config.toml
n_layer = 8
d_shared_expert = 0
balance_loss = 0.000164
router_noise = 0.1
n_kv_head = 2
init = "uniform"
optimizer = "soap_variant"
beta2 = 0.98
lr_head = 0.00445
decay_fraction = 0.946
decay_shape = "linear"
batch_tokens = [65536, 131072, 196608]
Below are experts of layer 2 (counted from 0) of a mixture-of-experts language model. Rows are named router (the router's row for the expert), gate (a neuron's input weights, with its number), up (a neuron's input weights, with its number), down (a neuron's output weights, with its number) and show model dimensions 80-159. Each number is 500 + 50 x the weight over its row's rms, rounded and kept within 0 to 999. Numbers have three digits each.
Before each expert's rows: "comes after" lists some tokens at least twice as common just before its tokens as in all text; "mostly gets" lists some tokens that are sent to it at least half of the time. This comes from a sample of Wikipedia text that the model never trained on. Tokens count by the router's weight.

# expert 2
comes after: "\n", " ", " 0", ")", " —", " 1"
mostly gets: " |", "|", ";", " of", " May", "---|---|---|---|"
router:534471524456502548595536509480512465491494532456471508601490459528480597498556513454559535526515496545499409480588454516545568465528518458495418407510563456459542449531449455535467530491483485495498580408483402549481472555559461523541503533
gate1:540428494509550504505539414512531503463529501628557483523489485620501518523467493532447516535417473484528447518457447319524507539522538491546539545553487584552510461544482462499510458540602448544637461482516503467493529447570401522533540417
up1:519440443432558478549518457453515424512491423559481402592540467493595506447470484431530440525546496543559467511537419448532448442463420496574575519462468570403437509586397514535566567535504523502424581430555501589487494517496411533481562517
down1:420519503438530592460545464417559460571486490495454480519473545426362473493533487473431490513559481496538453556451457485510528443441383513493573460438531556564515517536481446554460504525544485443352489465487471539448432433537530449488457480
gate2:428511441410569524632449531467524485532506444509418551523505467567481534497506436514577491512395462532490383456463508469455577552606466426467526563617416533528549468609525557521528438477512484519538566472500568527466416568467417520472584561
up2:429499522484528514564428583488472464498577405542537476494542456538560480495521483503573509587546510471496443408422516525459556551524486458538444474486403524631547470591563551507558412516554505409454582550491542495495489528488467605505534410
down2:497496463481483519478489536537444511489549448508520590522470465562483414459452434461445579492567457494546429473455591484457558378477514485541485503475427555579517440544557571535454487572526497519534488451523507524513460524490453477503569519
gate3:520549517603507506558464379494546488548512584570512496481509443557554503400555574427500485490544550424367499546565450598558552473468469507506409546552582521418498395473488459517572525493563580510553521543550469404472503471576481476455551504
up3:572562515525486556489545392540530455507505509542558451540504429544507469455496570506552487450553480442445504549523531527494514484511473460544525531502500513359486430524470440575592517464523547509563509504554447390358506445587517557439530540
down3:567360478533465420488556504589483540505518501487481473550444437432520464454454446441472511504483425485540517512518512560451532468462529408569444494459451491499503530520436480498508521480544514449460423464461557498502527509441612583483477460
gate4:498520537441543440529464432527486550520535455446526528443422513506494501453502536538548508498521537504529431459473500544494530502507485635509506500539578508482519545507563541544432432491447388428477531505509440521511513530527527526608447510
up4:530479529541439542538537577532496453476518518543566451592569469550502598488505494418415514508456502515460497474457398455517512341427504440501500465517457525472497567587431463508592515444478506586476499524432491580456605560466430519451553477
down4:507550457476499500521512454511398479414479414424484537441453496447436486506506553545527528424442498530481488519441545490514492505490522491478487506513559495545508531506550506418444373532530412509543555462509595568472490626413505543553435497
gate5:520383500550505533481466513513481501543497473502398435468438433537457521556427545520524533430521580465491507455501602410445429464549431468490486531662481630453652482482494599580475534475403492497484566467446459541532550552471484455564549435
up5:434598463476452494461512428501487522556508438406475451556557491534525581493619430482533560511523603456464499468465562481524460502541511449489533520515465557575565588551503497533504443526508583453543391509476515507539481466510372433398496514
down5:483423511521583470468494457554517607475453393508423549465424576382549514546462486562518403522469532496536473469507614558519472507575455563519481564513519543526516489428465527425538502374435555512525536479591573586476415506456521480516476461
gate6:504468466560570467425553575545486533416528529522503428600501448513433479514490487507454385579467490505545430579519534499589505556554504549539522513497580519515564479468450499489513419462451556504473483514445476466465485538426565439437516593
up6:463488493428371575606487467478441497496464427491469504436500537529554523607450534474544584428486481518494593495481472451398507469408517409477494532528441492440500490505487526511540557492575466530479523506566505541545456466605523573506453434
down6:537501508517486508513533503482545539476453529496504452378506566543437490532478507550493501385574524475465499417535474510547599395541506532525542451414538546557520491566461386523596402586457496494433466443546494524441415491502501488593535504
gate7:531373436602444506503487467500523551537509515427552532503527507508475435515610493412504405501546414514481543541536482546513455555538496521501558489486533596507540484532432530569381400406603440483445585556528459406525482495568537454568486478
up7:434572503537485504531459466476515454535459511529452402399505406530526507506424425542507457500457575576540457531460515437481612443390544523433564517528493490520496535380481472558595553481512537561546461446519539565472526475434443535487570524
down7:541516470434392388555582479500447487561518413501538515497462526559407581497516560509519496543472515577629425399466411503540498545538492582528497514530487468471570450507515475517577506483481591496584440510471539449429470452614498448513525468
gate8:447503497530496591445628496456561610521488530488417517499515454463472472527579532441519568529468542508511475473475509520433413495547466502480532489491490462537523520574531473575497478464561499549542488489599503498502497545534459522486489565
up8:470540550524525647496597559474560583518549439564508526524477520488528467528564489421515502570468477498551556485542467469482522460528525522519525459539521441503513578449559567574395488508491484469528549374573449549483493442569492612446549603
down8:566532460545550483559451573468428426465508500467520471533521529532484568428483428532513355469476476460493525506478542523536499375417566544547485527453549497549466419494501456543507458487528512429463501483452500516511499513512507451541504475
gate9:495529504489491406574577422575455435557527520464395400513518450443544521457498527508564556587610482556549452465431466579460523529617478546518479588411494511548473501440433485569466570476448545560534463462526481432523544486476462552510446520
up9:554406481544509504486482446629451526505471524468470531443453520582507447558468539549505508549459448502503456554567560431559452496498495499557479548538553490497450558483457491538474510544423659487464427467526486477531489548414496493515451523
down9:512511407439514478537429421535506426459544481485496561420543465472526479502571567565515518500433539474443444493443536520478521440488590513519483601446490467466562453546419516459533554525494534562563468402514556563552516484549557515439520468
gate10:481473535509500609493483447538449414428475607469556504593520514391527446557536521477583546542461508490450566473417484574543533543564485538428540527527488436487477509418453506478488475468574513433567512504482561522457489424531471504608486486
up10:546531465488473508523475460517513548488496501387498506471465589452463600446515425494531469435542584606505524584402511492441529532503440537558485480501491522571514501428536490592507395548521379509547467467574585527558449382537509426545559492
down10:591474444504502451433462404496520513435527507517518566508477548507520439486448541490525537456494445512475508482541535500492536514449555459542419409406560488482460495593413542506450622451572506477520535547509455507544540498523523509484438509
gate11:470464555518486535508466527484544460429417466451470459531515530447440407464529584485376497491524531571412513453487455568560527560384529475456493587543463510634511490447405554435451454418522450509558551489429537585507491486448428473612535495
up11:494584393461474535597516474545445485549476404525506482482571497476480581536524464538552489515478544418518487545536509450453528618536524549456591527511502554330495615446484586480534400500594501420455515542494456412605451535510474455544508569
down11:408532546556536439550515512437473425438503372501515467554429471539483495552412494481477451588566496482504506528405460455449526457503486471536417472482583454479555476516496507488581542479456539475481502384487477520457545466490500526527434504
gate12:430448513570607404445517486522509466471569518409595470506485544499490445540446548493481459495446453497439551472482631467510425498524476514453514642511536477558520395511509545546585436540536443535560536492464489524509581466473521416457495458
up12:599427506416460441517530491484503596522483441460557530605529603480489361471547480531491410538488488571488502436562456500470567502465498427577498422481501508529550522422560534404503506517499549521584571515500500575452430426533503612489481554
down12:419461513419418459564508494633525517508523519535586512501528465564479524598538583499521431505536476461477612577472460531477546494518544506502466467545554589521452559577518417518454463473498456456542574430546508461407515475526483488472561568
gate13:535518541443511514471475540536526476526482508503559524503524478508500527444543470433494493545455506484452490514548491543425522575671559553593505454573485506464497474561659501512534559515473464526558530548457566505501482622496479450538538457
up13:496530467453459583483485467462463477546443517554512493522543466496490586564511477432559480483438436475562559547426472545426434580574499544524405527554477551589550478590542512529517517583563480575503587467467590550548444487470570466508477519
down13:432504481457423549483480512465432508508434524545467482457446508472581508517538430465498488538560549499442475527533546439446570472454465448546477462575584492607521497498523481556530539473457575533575483518533401504443505503483481440549423463
gate14:463389527541474514611450441514496479451540536463542506504503456487535448451541438505519496502461486577527508443504460462491423526601536426378480536480467478524504535508486490551459499509512487637500454502477549485477497449551435524499435465
up14:566521528529539463487520531468488500470569438483477491468552438451456484480567455441426503450601472579499524546393591583454575556502474600495530483543457471468475403475518494429586589480517496569456552545554547557465548550489485497523443459
down14:538419530449522580450469558622502430541471500540528440544548485476464545443566512496532574536600536550556554504538502473538461486558577491600523519506529429531533454528437517514420478585505420470509503447445525533573461506539481472498504540
gate15:514476458515441517459511498522468460496436561544511429584476431499518475475471494417534460512546426611443495446550496587502580537492577497456501509547446508469475501588458520477543506460457511479469495453407412500545589529426564477441539409
up15:500483465528521532520546492532496497478431546486524416649384599476433525549596467445500615465606442587517498449427491598513523388445586477445526482576391504456493469502467493516465552449514472557436586504502496536518432512488591509526557389
down15:546495571568471545517458456429491600502444488507439443498531489492426529541519521511559502495555532433524493443518508575459497617557555461502494579521376460589445615432508558576425527497548523494461525527484530444475510461572386563444408522
gate16:577543493509597523458607474433527394508423478536520454539501580573601484490536544508508440536489450546519515481519400502465517515568508467392407467556516485587433490504518555515596564418516479531545567506443482615545480486486387448429448513
up16:547491493390555491482517548462546380547479533535528525533491495568576515536530483504551407466436484565517494494523415552484575501595499515442457516465524532503541565547507488571618519510561440531560572477503532572489477535454452410381385430
down16:485594483506536550444478458466454492539429561467467590496446485483494495400461556511545519603512480547470482469528436529524494522458543519549524465479518399554500445521400484475547507450480429429511600442466457553443431464544451582524528528
gate17:566480443547448509527597515558604502575403518421449468514500432501467483435493519468511477471523527587505550504464481596429484551486490412490542555441563483558539481588491481468486528453481420481519464520489520483464447506421420549492492500
up17:594474424517451464577597456508568474509505512446531447527430520618457513383555574418511436523611530550569510529448502608590507571478531444555555554448568526485474503469512505486593524440501448523503511569458522538536508518509490519425476577
down17:520490581451485460546450491533496529463501521478447575544488539577480543474447468513520489489422609483493418542482549493537548440522508361490521537553373471547554547519545477454500473456510345489459519615431547581515546482541420385496449536
gate18:567523457402490516575509496477416623550537502513539471515409454498533491465495593594542537500517576461415593491610510443509528497455549523468408534510429447516473502454476431519577518496497596426519484521565435493540507429545384473569470425
up18:517473506509497460503481522540607413441480482489433544425559534403547477510576446466496505479482456580536490571437483490469492521480464484597496518448462507562499590480572615427498523530472524495506478519545394493518461584536580490513516458
down18:540488513533475479563535543445516489537464421374503542534579487475530508379545495433463427503437484450406439542558423506436472453489468514449509476419517487496386477499481446473512508561478469472440516508481464415492452520506595463430495453

# expert 1
comes after: " of", "'", " in", " for", " to", " on"
mostly gets: " the", " for", " on", " his", " The", "th"
router:426426428539526504477499553551549477519566447441469478552573482539472466518478535540597445474563552498536494433526457513563631594528515431541544507475456509571399385528605441473467489481533500489589457515412491568527523466471518497543563383
gate1:469475480576427607454417411477523441526525502571542542497543546436631499419536550483544526416544475495577506560511580472510505576483414524475563601480551514500556570480521562492480444451587471523578496492504570533514480547357465498525459435
up1:423536549461412483531516425484530516595404457530538503507461387501587525489582464518501413522510427502495521520550470449456496534541597485530560561544532483488582573464463538428534576530512514490512543430491531508461497552531467467462495481
down1:485484436506502426532484472474597490490595479474517528427509441512483546471475485554532557493473456462554433543489636596483469467462475499488509476517475469474521494448425522578449384417520537525386504536470516457541528507524589556597540576
gate2:458508481516521528442554508376440510410510470409511423455501534529496510428551531480471475467478559562491531426521514470531390467572463527531426469526384575484538470515474533506530532568604411515498499485485589544434520544518583414511456607
up2:458442503510524550440566491451541533451526412453452431529454446481433534472461486413507422526501469594497525432537536385462351511494535518511485520545467540481485564474523510528472605537549455552418536573503501479442385548580551434547443563
down2:466581556404422484557528493494463511509568456499500413509457624447548496586501528542533534460572362499409522538529489513447506500467441458505498510494501467569558482489426507440473442463534516476452586588478517537483535442485480454495496472
gate3:491532420551582440553487516415560491373568513492495440516504511518456477529484491544461528527453466525508508442455508503627517545538491457354522450556457540570464494518487486412397507511516542484491572447552498548464469480481517697498494471
up3:545535553524497611559514451518512556553541416511510534520503545517403540502466503519520494425496445522490492463520571507554464492525540519516468494493486545534440565474553468420398557485538482486502505481552546492498507584508518591423478566
down3:525536474434553464433493526429515562488587487434623425510524532581510578474511530584415525447635474497452489539481556400575613530458563497440405421478512383477502535576487374475456440452437434548556504555570456529434595514480503583509538526
gate4:412492511495485575488553509439516375454431550466546568463480531546545416516538516489548541439435466515518510514517506435437445463548532346432394525499545523509459532467526539435424480484473546497496415488573557503494505500534532473426451388
up4:430525573455459544516566450487522423446533572491453485459527599559466488546556549482579555480430455511491592582546587563418493540621541477425431561511467532465568509528590539494420562472505524532502458540571567576466540432481534417481435443
down4:503569516453560461500556525508492462437520490484508525569577490518374538472525547473426466509517384384476534545570513556436436446564507380521430536447486484440585421539525523442494528412505584447435509475511530560489451496541441491522408514
gate5:526518539544395524505424449506567573494494600466462494589563500585519508561501478526460534477407470551442552517418591419475475535467435438461456510423496458560503347565472484494556508447602493470505496500431487506461533632497412441521472452
up5:571511483514511528508595512495490457483471524475573512474455501433466484548546514535440505599567547446509432528457536592535491495580525513526532502604457460460523563526474481484459503473431551575569506470556538468415485458490576507443479518
down5:495510555468510538585451499518490465452493480529537533488548493564486505444493464457551451444460469554541525508500356522539596423512486504493469504521500564463481518619494612513546537515537486464460548455552543442498516538546440396468512615
gate6:465489439510526533517520452436532475494500522533466481569597469526421563581481540513488521471518459470479463591492546516488463527431549534501461449478482500562517558414441489381586466400535511541526482438533541523548457518427440531504539545
up6:511494499444480404528468565588453523417475505434461584473592542508528436339463408461430436509453372475454507528537473539440488454513475508415542417439478468497516507548569494464499553445528448473518472495555478506456575489534541514418483514
down6:510530493562432548490594646519529482528584406551489481548483585538500484545456475368475434475492503492515505503598529542632517478487493580584464507519636532477577490550516483354499533467558511482516458569597509556515445522506443449417392521
gate7:515416481542496571522439535445523475578512503520494548515534463473498537551520455495466475535521522519486577515485496402483443542437542425400457543492503434512503615546484465418509508504438551509646590496469513526500551534551472480542430432
up7:533486516485446390484440516502475523495630533512591507540542512503495496516437568502517453464509548437472453479531521450576557530455531511484537395536485534542495584467604425475572501467511536527499517461418572495546501358560538438558453452
down7:417433496406504449576483482448553486563452429478576446543498501469501492510455540427584550454515500503402462520503396520477541597503505483435436511533515527485429555436466631482431404503506520479577469497490599512531524508445460425578459487
gate8:501542588636492585541512548591452536546472585475460515474413522484483486508465484532470531424523591505419515555409579549464484511548480501457560600525499469526489482501475521531496477480516481504442492436516568590514509472400550535550511564
up8:474501348513557463485593452500505461501493447426567429491570506592413574546523556581580514494513431459547415468377404533456511513414424371569454431485487591517488510526548501521499528504535542461574511504481418457540479478555476447513497591
down8:503441530565541527373519518539462524589524553441430447447517525383579450513458537577529493397501587567442450565531579460530440544462552550421579594500531514493493573491557403532516495403569406555562537568535560548581481522538428502537478460
gate9:490519503568453535510493500463434485461485529553471450515470632419465525462503455500475516488542539534460513548467560483481512515542447513484385503534471541531462493412495500518591534549455555526550536547537459513414433468437546515475452579
up9:524483422579464482501450522515487489513574538518514476440530512558587456546590525535455427497488466503529503490443465495475503514519529409530425591595444484498444497577466523500580396453448488624466585486457415449470443443535431580608642521
down9:519586473587539542554495504561522422501612548453565510456554431564442548524520567467564474460564391451516476521522593467458481392471514435507445496436475465486471488439482467499440487554462523528496482497441488534470582492539488607456506598
gate10:484564468401512469481629430604527509516511507386536498487468426480521620529514499512447471478501509457464586562428509543482493609425474462428545476480506445430455478490457437510463499468509556545467496517562587654501583430509525442469453524
up10:479558422586494416486437514433473470474496517587418482452479479462324569403528512476456504518414527533487470437504437507460568557504463569464539516431547578548541507484460569519554513506459474517489540537499542460461484483502430516500582563
down10:525531574467504546517459540473413518502570407461472541477457497494523482559435463560562436486541538533466441486505508477479439516549543462521532535540471496514491557486430533469449553517450535520487595477461474542561492574454529507454449486
gate11:462453505527501486486450536492400562503451538464408471568472470480462542510429452551527416438422530534614528487425447458415518471445499483499436509546465589537512455524460563552489522522422551429518511557414425397542543415406531500509535533
up11:517512459510468552583479426525488474477587454444538583430612527546589525561521494432586556608482448586414576504528488581584487518544502461556517622546510400488496517478521508447602470472553522402506483467505492509456453483556501504560477498
down11:514487561410524549465498525556456506509515462401519518503460456445484539530485589543446491491395439548438458486518476442437534520448527566479404663576458480521559419500545537532493508537427450456438513480487489613370552513478490471439482482
gate12:524505501429534539479518400527467493481408609513522583506449470473480502533528452536485428549461419439504500457505517556549456446502508589573523414499551480515514483446476466529469571489437538429402482477563603467485468538529551471434517455
up12:524566543490421443474428468532525573559559460535494482440531512492434427406484478464468552479537567439560398452438493472448476525511527424439474526519464436442461499529474479438527512574499433539552406508445459422511524457575354539527524534
down12:577552417527460550446487433524541555562474452523421523556512430472491470527536481529429522407411442367460494399452471470547374467506478518511509518502509561446557506480428476499475506506461530565555516432498471375530436494461594475501481477
gate13:544508452558532504458519435484595492500593568418444465526502465493504464551480497516497486500529460490414455543581399469489440509557422466485580462551510541491450595428591478423595410528435515542506563460473424401596535481478460500599550518
up13:440554504483502509467505593521461483504494489461561504584518545463565487498597490416512500554539524578520509493524607569537529512481559498413441437512524512565480406469442427493418491511550583471547479442476468490412542572561482528474524458
down13:463479535509531477548484442534553551544538517624461550460504532611463473470421457557512441522469454479412496469502540489510526513532483453465580515523519415561519504468517545456492461593497413498442569470526519515442574478523431455455543460
gate14:470458531599509486389491518480444490466436479477558588586580523372533441495583473520493512437534482470540485446476574519475587478528538522310542582430439479633510544454581560472503526352560516522544492420526495531420483480502501526538451459
up14:479508551482511544628527510479520632531475529522507508554420469563418432468554468557464547573486553467504518477577402504478485510393523534538546442540523487530404404548416507386519522500444546474535445526429553483474514516524608564508525522
down14:474502465487445472462566554379518509487497502409513541532578437444543568391519498491473483532450501468487548422548457479436508519541459514540488590533501477462464569482515407482447501578522459511493459466555550529497539538498476490483474487
gate15:508452511453411504464553479485563522573398493463468476595431523505520469534503485551532429435474425484417453474502507520555409403554444549521473516568548478552494403547478527503537453510556552507576479389384533561520490502569567411529507507
up15:445470383511568535550487471554576388509421430425539517522442488502618547499476551472364473495496544584469454555519423487564506460466489497508471491563572465457516503474439441480622469466462534425413550484595498453510538471527516508493568456
down15:530545525504587504483510470537501550522458613430478512511506470449503580539434558473439474494585511504459510508491511461499447489444511473414522566583519540495533406498498456571559481544462487483490485482539514390480472582595520454531542561
gate16:590370487553548611464579591560507423481572458468492536625554498501482402582538623561454506391460535491515556445519450529503559473533495501519641460441423468510575569480536507542508451468533459501490494525521445454367582593518557531547534509
up16:528478463549460492472575558467477494562526441477491371502586548488443487468536535515457443503465519472514501589536496439474465454392540631462535470507598558489530476453465464494425557585466589480429557520434568402534504541459455509489417508
down16:465540497429438446500477547511499584489520493450467516525441510441489440361440444548505452542500509455452486493506513553574513500585428536556460480510522538470623412540429427488482425560502550534560504485473541571462469454479436431438441510
gate17:464509423453492548414479457484440493471475494521530425490549441705405463495421607555483534510550507420631505503589521470510517400471511506463473464534544456478524470477492525484525518573514496511532502470434453478575472468520437518436446434
up17:496459496491512555494499498432558450508404516436534491456496530480557528526579542570476451530615571468416409513509462500472437429449431579491457486464479505479413448488542438470599487420495575486452498466559531491513437483499402516549539571
down17:572465467503548539455532503452516541531486452454510558547517538501522485406541490490541435530506499456456464441446475496571495446461464503463465517489533453608491482479553464597563485476591529456568469437502431507596521485577427455555573508
gate18:508482445516552534572430507365505470468384474521470496539552612520511595558435591578428610520532497528573534450544574468516493490464614521464495529501511467457504499466442525527507443523502591474532477505541565522524439473515543418587433451
up18:451520543383555536546490483410499498535507480526643540439568463526582538470500457522432577466456538522503550522435461376391479466509522527573526511475403569536475480539449465536488445495409571466518490406523600565498479564513484501544500447
down18:520467633440507486484491473477506512518486412442561399431513507498521561421563481518530526552462512615589583403513430489465504536439512600602440460487358506529483475473613468435520488443481505524570583388343496412442459441556497547527558546

# expert 11
comes after: " |", "|", ";", ":", " (", " /"
mostly gets: " ", " 1", " 3", " 0", " 6", " 4"
router:461474554608467543516524567435499464441443520549406499443526506527445523508458580433575526457546523520514552508537481536495387565521556565462628508545493467482522507502517527488477477428415518550480472476610442545452526457603520516528582489
gate1:502515505479595535489485614413464509586450415497539480534497576409444435432475412548606548576476525500502524505427509511512487455463472593451499510536523511509539387550557486474432521527530549529508477555490571399461434404491481508559507491
up1:511570544488481463471504512496482540480552478563545493484454498400491480497478449503548457494509540495455422490433470497525475508431538530404584510441484515514396537461588519416546470529614492597558586578485514458536442519558425593515411549
down1:492470500433535470458589496497494478478496499487475494470514503414523473479563446521419462524458464493455445547505536569456592507539479506517404482473527519392450494496482483514576538441509533500538498406478515563493521428453468552472511496
gate2:579533530520583486512499465497516579580508520480625542567508471452424638484510545562644528520533507515568520489459532563459520470515468466476448431486499602513592529526479401499548534387498499471482474486464626412526526550596497522545554539
up2:444494457455529424448388525454524524499542489574436432474470454442522482503488473388444454500484370501507481422605534534502442588446524429519503378484447452533429526450456508516512515581449519519472531502509443500485528443428383453414433560
down2:500509491550476459494499566516557505547551512533644523538515464407495425503452396530506507605484441394475479529444436589486490427442422464458539572508503520548450435531443510491508510533499527498529468563529505497592485426467436476540413471
gate3:519526419482547531511545419509521480478462483554658521551407449453556502507572551607549466507454447460455496545429486501529541404431519558531523561565492484408575494491453501462467479484517440525593499499494601548514558539490531547575552625
up3:518390493511435502465490583460481500426550491432450498497517524530481540533495443435417552492556512592624553473561479511536425551515503446438497464447500428548530541509408530518522474475526561483465473522543465498403465458548401470465508392
down3:435402457548474555509516459512544524506516511472532549533460541557428495470522467505592423508554607472503523493502510538564414441478533439461449522522438524497489435494469474473481580557504497440485516498516442527557485512513494482508450483
gate4:517453605538513584542475534527473504488428506482409503542472507530567511497527497484425475495443537558501512501501420511455514509564501476522573511511446455497461506515477469553607541424525531497556561561572511564480461566502437455504499482
up4:544558486427424505494489454401508423447510441474574482486554467500411536423485453486541485606507485479557486490579601574516570424432469534562424586553441536486515450500508503472468436530554433549469522489529563487550512464478612497472557550
down4:455466535485448571528517473491489390485418515573470439554444497424493502576450533441483466455537526507466585445463509494463491509515577558398442511426569451439422516470529445465576575403536561455449644612522528502462497573566494489531463546
gate5:540466412508544478477549506421621441512588517513514505417551462406470469541447533434559530511606476449515502449476454446423454557530503562530353470564462524492483566480542547477484545615449483500442547464537545426551498470545461541526562536
up5:560553522497526456541485538532462597414498445431489627508366619543534497401520424479472450540495465596495493588566545463542490433513451462511633462518515585501507418512480411477497461426454489502549469532479584508490516526491578549461454450
down5:471429609438533452417526510417501489515535470400426500524480604526452539535490471469486489515536509519508503550530452467487501530501552521439528547543482475476442486559548446546480468525468623443449447501487570458454488446476472468574487565
gate6:595519584525454544531507509517535489535456553461575508437416435518554548532498533476506540458487607449493471483567515548482511531449495586457486534525477514554540504595459461487525418537463507494506513642445539506549524468531445558563503486
up6:617535503468545419585571558544531583508431417520595541534487605453462483517452449414491496552599513460397529504518524435458564505492546489467451509500597520535483532447472551481584545438453476561523505590549497588605625581522558438547458469
down6:460444508489485577552525442521458489504552546460480443485550600550519430460478474488478559624472529503465487511529426456516499535501511603450399532406504450447486459539429502444440503376470487457504474487462497548560535479517597513358590490
gate7:582428493472415489554540505462529513500652475525466460514471367473527560619437569484520539547505592521525503535404418520464626443551483450539438484570520477451461493578521493512412518480517483444469473459524507501509567477531537438523590411
up7:404474444480549540487505475534492611565446505451447598483468456442480501535381484529474490447483469397565489399545518488461617397502491549451457518523502506526471465494595579558441501403492418497463518556494466424566473505477425618483482492
down7:494519533451505394509463488531510458532558591466452529436523567510499574601397419572599547555494507477455425513608499590500587505547499488414510449482532518600406469578611487512439469455506485400538469570495504546487561487584434456449493507
gate8:530481476551437558511425480472544520558419579418547575471550493495545399476485466433538418454438504505556572432546454625477429421440527473433610502460437604509439522530559431507511501510547506535441538548654418458525457515422468478534487501
up8:489568543482431460583503456514497446495437558511555579473522486466561492422537548466501454432494498532529541409603490546499466484454486499464529532454398585477498465460549482521477473474483547567545550499528450567525420532471528547544510502
down8:458435408471491470481554534495517429426490502500429553568477560525458481503550410554535537400540502512547518537450530545514460537534427549531481501425457569509412493391546584525489488360559521423494549479516588494525488476435524516440603478
gate9:557457510440477595439513482515557427470473490500557527487450545469520513490553532488457506518566462483477468460495520399506497557541505482457478480444529494520538532542476469485518505459490566483411460482511431441524510478523543484484544477
up9:427499381548514593520465468548548498443586497456468565496456501564545474514486407485500468529468510393493455480587505476520494545515511456456473548519573566506580429584422472589462497470494479468562476528510531409497502491546521448568483491
down9:459523531494505539518374420504535504526540490499501566470596429445521495532494437523522484479498388487443595540473533540497481454498569534456527503500509578519598437472448537464508496457510494423454471477420573535533434557570513588521404555
gate10:434533515482496420447567450508489580512522545393565621470439574492508504600509554496483599482519409477475361440496552530550585474558520522472486461503544583439561486553567458580450556456541465515478566514521455485472560500460555518562499503
up10:493556431558591525555496452524527486481528501433504585530437450453502611517515482474473597501491444495586474507390481523505582463476515587558467476522549510411467473611554541571438484522548463445410511416478442534590453505491439574481525470
down10:443468526523597515583455494426489505424520386573489477542371600461440489553577517441487517501480462517427475463513464557562511476555502511472460524430483392514440556499591502593481474616447486528457459574517564487419420442583450463558527561
gate11:594505487547508483523555494455485515586504538483407558469508517464546387456521550547454504553467492500519399440601507506471438486487460523481455572539411494417437478562432437537464516443536514405498499503438468451552398505398502414470520428
up11:439582483426532431576524471503569491426532512471609477526466428470494587507456447497500503506478455511416580519465405534483563540515551501533471462421577511563534526447582502488436546451504472464525517574488552483485610554562527591504516523
down11:453421476451506487469544482475486536464442549530507547451400514456430412584594526524439589476431477510498471430542469446458491567507613515490423435485454508542423511594487418530493594492525529409434490466533554515456506349490494452415522470
gate12:521496593548454547464611437499471462486469457520472446483528464454529445561541584529455440459419460420492488577544569465492523521501538379497539494600528438492406568578537477439505469575517566479610456411521528543487520396512473444457497539
up12:461439545568456530461497519514403442489540520572415429518542455493581519540550565537482404402401426476502525578522487456436540443520576400446495412499474446494461555600537510486529499502497522445590362416485361552507500428561472464473489487
down12:514481440496459546503532503461472543488540605461551482538494494522470432471489534364553524504541517569528488453557433479500601444528484449519507477584469495490508427476428541538451491517567565472501505458511465592466560492494532537436537443
gate13:431577507535465511473441428445520503511519584517548503544559519482585503437446519582563539530568503500471439480479430507482470536493502555413529460494496488407488459481449476503581551508510462579553469504427476533529530516573578461527447424
up13:582385415584471527489475550464601445484559481573441462493491518490473433529461545586500564496576467449569560509498490550559499463512564489530559504568515594554517490484482424512495503510486545489453478513474468428470478493461560505441470558
down13:531487403554484526504518537476514442442555507549460513463532498531415501457496459531546548535480479557522539465424522601500539402585610487487505480535440546565546534512527602432572528463506525491574463510464545506563502575595509467559563522
gate14:521533482497544466467542495473521478550436497468427492476464524421514504504485490423515435451456498468337525448551535546510530486565549578436499456550436508481543373464448559508582567570552475404481428514409479466555512487538556508489499524
up14:571508404487507536458515485468484507485519485531486445501481488584458531428528575560568511556520532538557479492502450491539445464515397473440539521457492578650538569542506448532480389434482537585387508514523536477500447543457445475536429458
down14:512433547460560497499455442519459442416483524460483499506521456550555648516426584528487460481478608482490454457475469579506549466389507423585521456479508515542411541540559425483451541492517526506513479437476493638542518447531479536527416544
gate15:604476519406495504503504469474579611526460551567453515452391468544474458524413525517461494459617483535530392481439463532493446486467502472465359582460572466469580461475479493600534428577455577467550478516506436524532542593488565552478501555
up15:567536475399459534421507491518471437492531512577552590500421451557506543469417500488624545493470481570501484498596513525412520438535450438483407539573382490537485437464568529483495553532575555434498495536438467447520426504526505366563553488
down15:572475504470419471449468519539489441483437505511498400549507559478552486572422426432458518516500496527542562432405484467440529476499480442557485538489490507546401515581469504559417504515528475503516531498452501474498401463447467564301467495
gate16:561474515550528516503435442435463630561520488568524557551477470566490545518511540426446582512373494529458547487477440448565497477420492461521415516446536468496548433528557495481461478488446422503527486506553426456461433436492613518565521558
up16:432526535527528476542530486540453550496533532487475515503423565524425515524427523426485560562465481572470524466482610615538461531554487576564507347450509567489495513525371496508510459479520600452583543527567448498394411565392484547441460554
down16:494491496497486544451551445531555452448452461414595561416447509460529495471535573553475484490511482563446500531519524536526531490398481528452523450490433510491525561498491529476441510558489467487504430561470573470626499568428465576566478477
gate17:463493524508518542494532488443531498478464483545476418481534448450518548557487583523489448416559506459533514570451580497445480505595468483545426478516477548542507538513497462454547499554459486391468577497440452529493487452562470521511490512
up17:493489432491481571500436449458593514527411453589474402535496464515548538538449517494589408492538497449543417480519529546526418472560515466475495456534527498554508496424423476450552517476484494352520587458499458576478457427447505549457472494
down17:437444544560485477522497553477498541523479426553485510477415456499558544462583544514427462539558537526580504495452414485539496500414458538556501537457618632518433463448540505520523521517500498503446595480537501471476502370392555442469480499
gate18:542493462497479518506544498432600473489472507468569530542470468485454419383476571574466503445425503513468395489505491571460500493440419595480532540473515357438470505508598548506522536466541577513545507473456509484552503493501453502404472566
up18:480485515463513529517460474439486512598465538400424492532457424476415550463451493481358526465441502508585418538546479570468555519434501540551599506472527448489457489459461492478545493429468604574403454538443428515468410443398468492560528429
down18:531530559568555477584453458518496500480382569451494461458543452518412500506466372527493511475436508528510472435500612500552601470517516536505521499366490467478541578545440520445525502429528435495515546523480550455495566518518489544496520479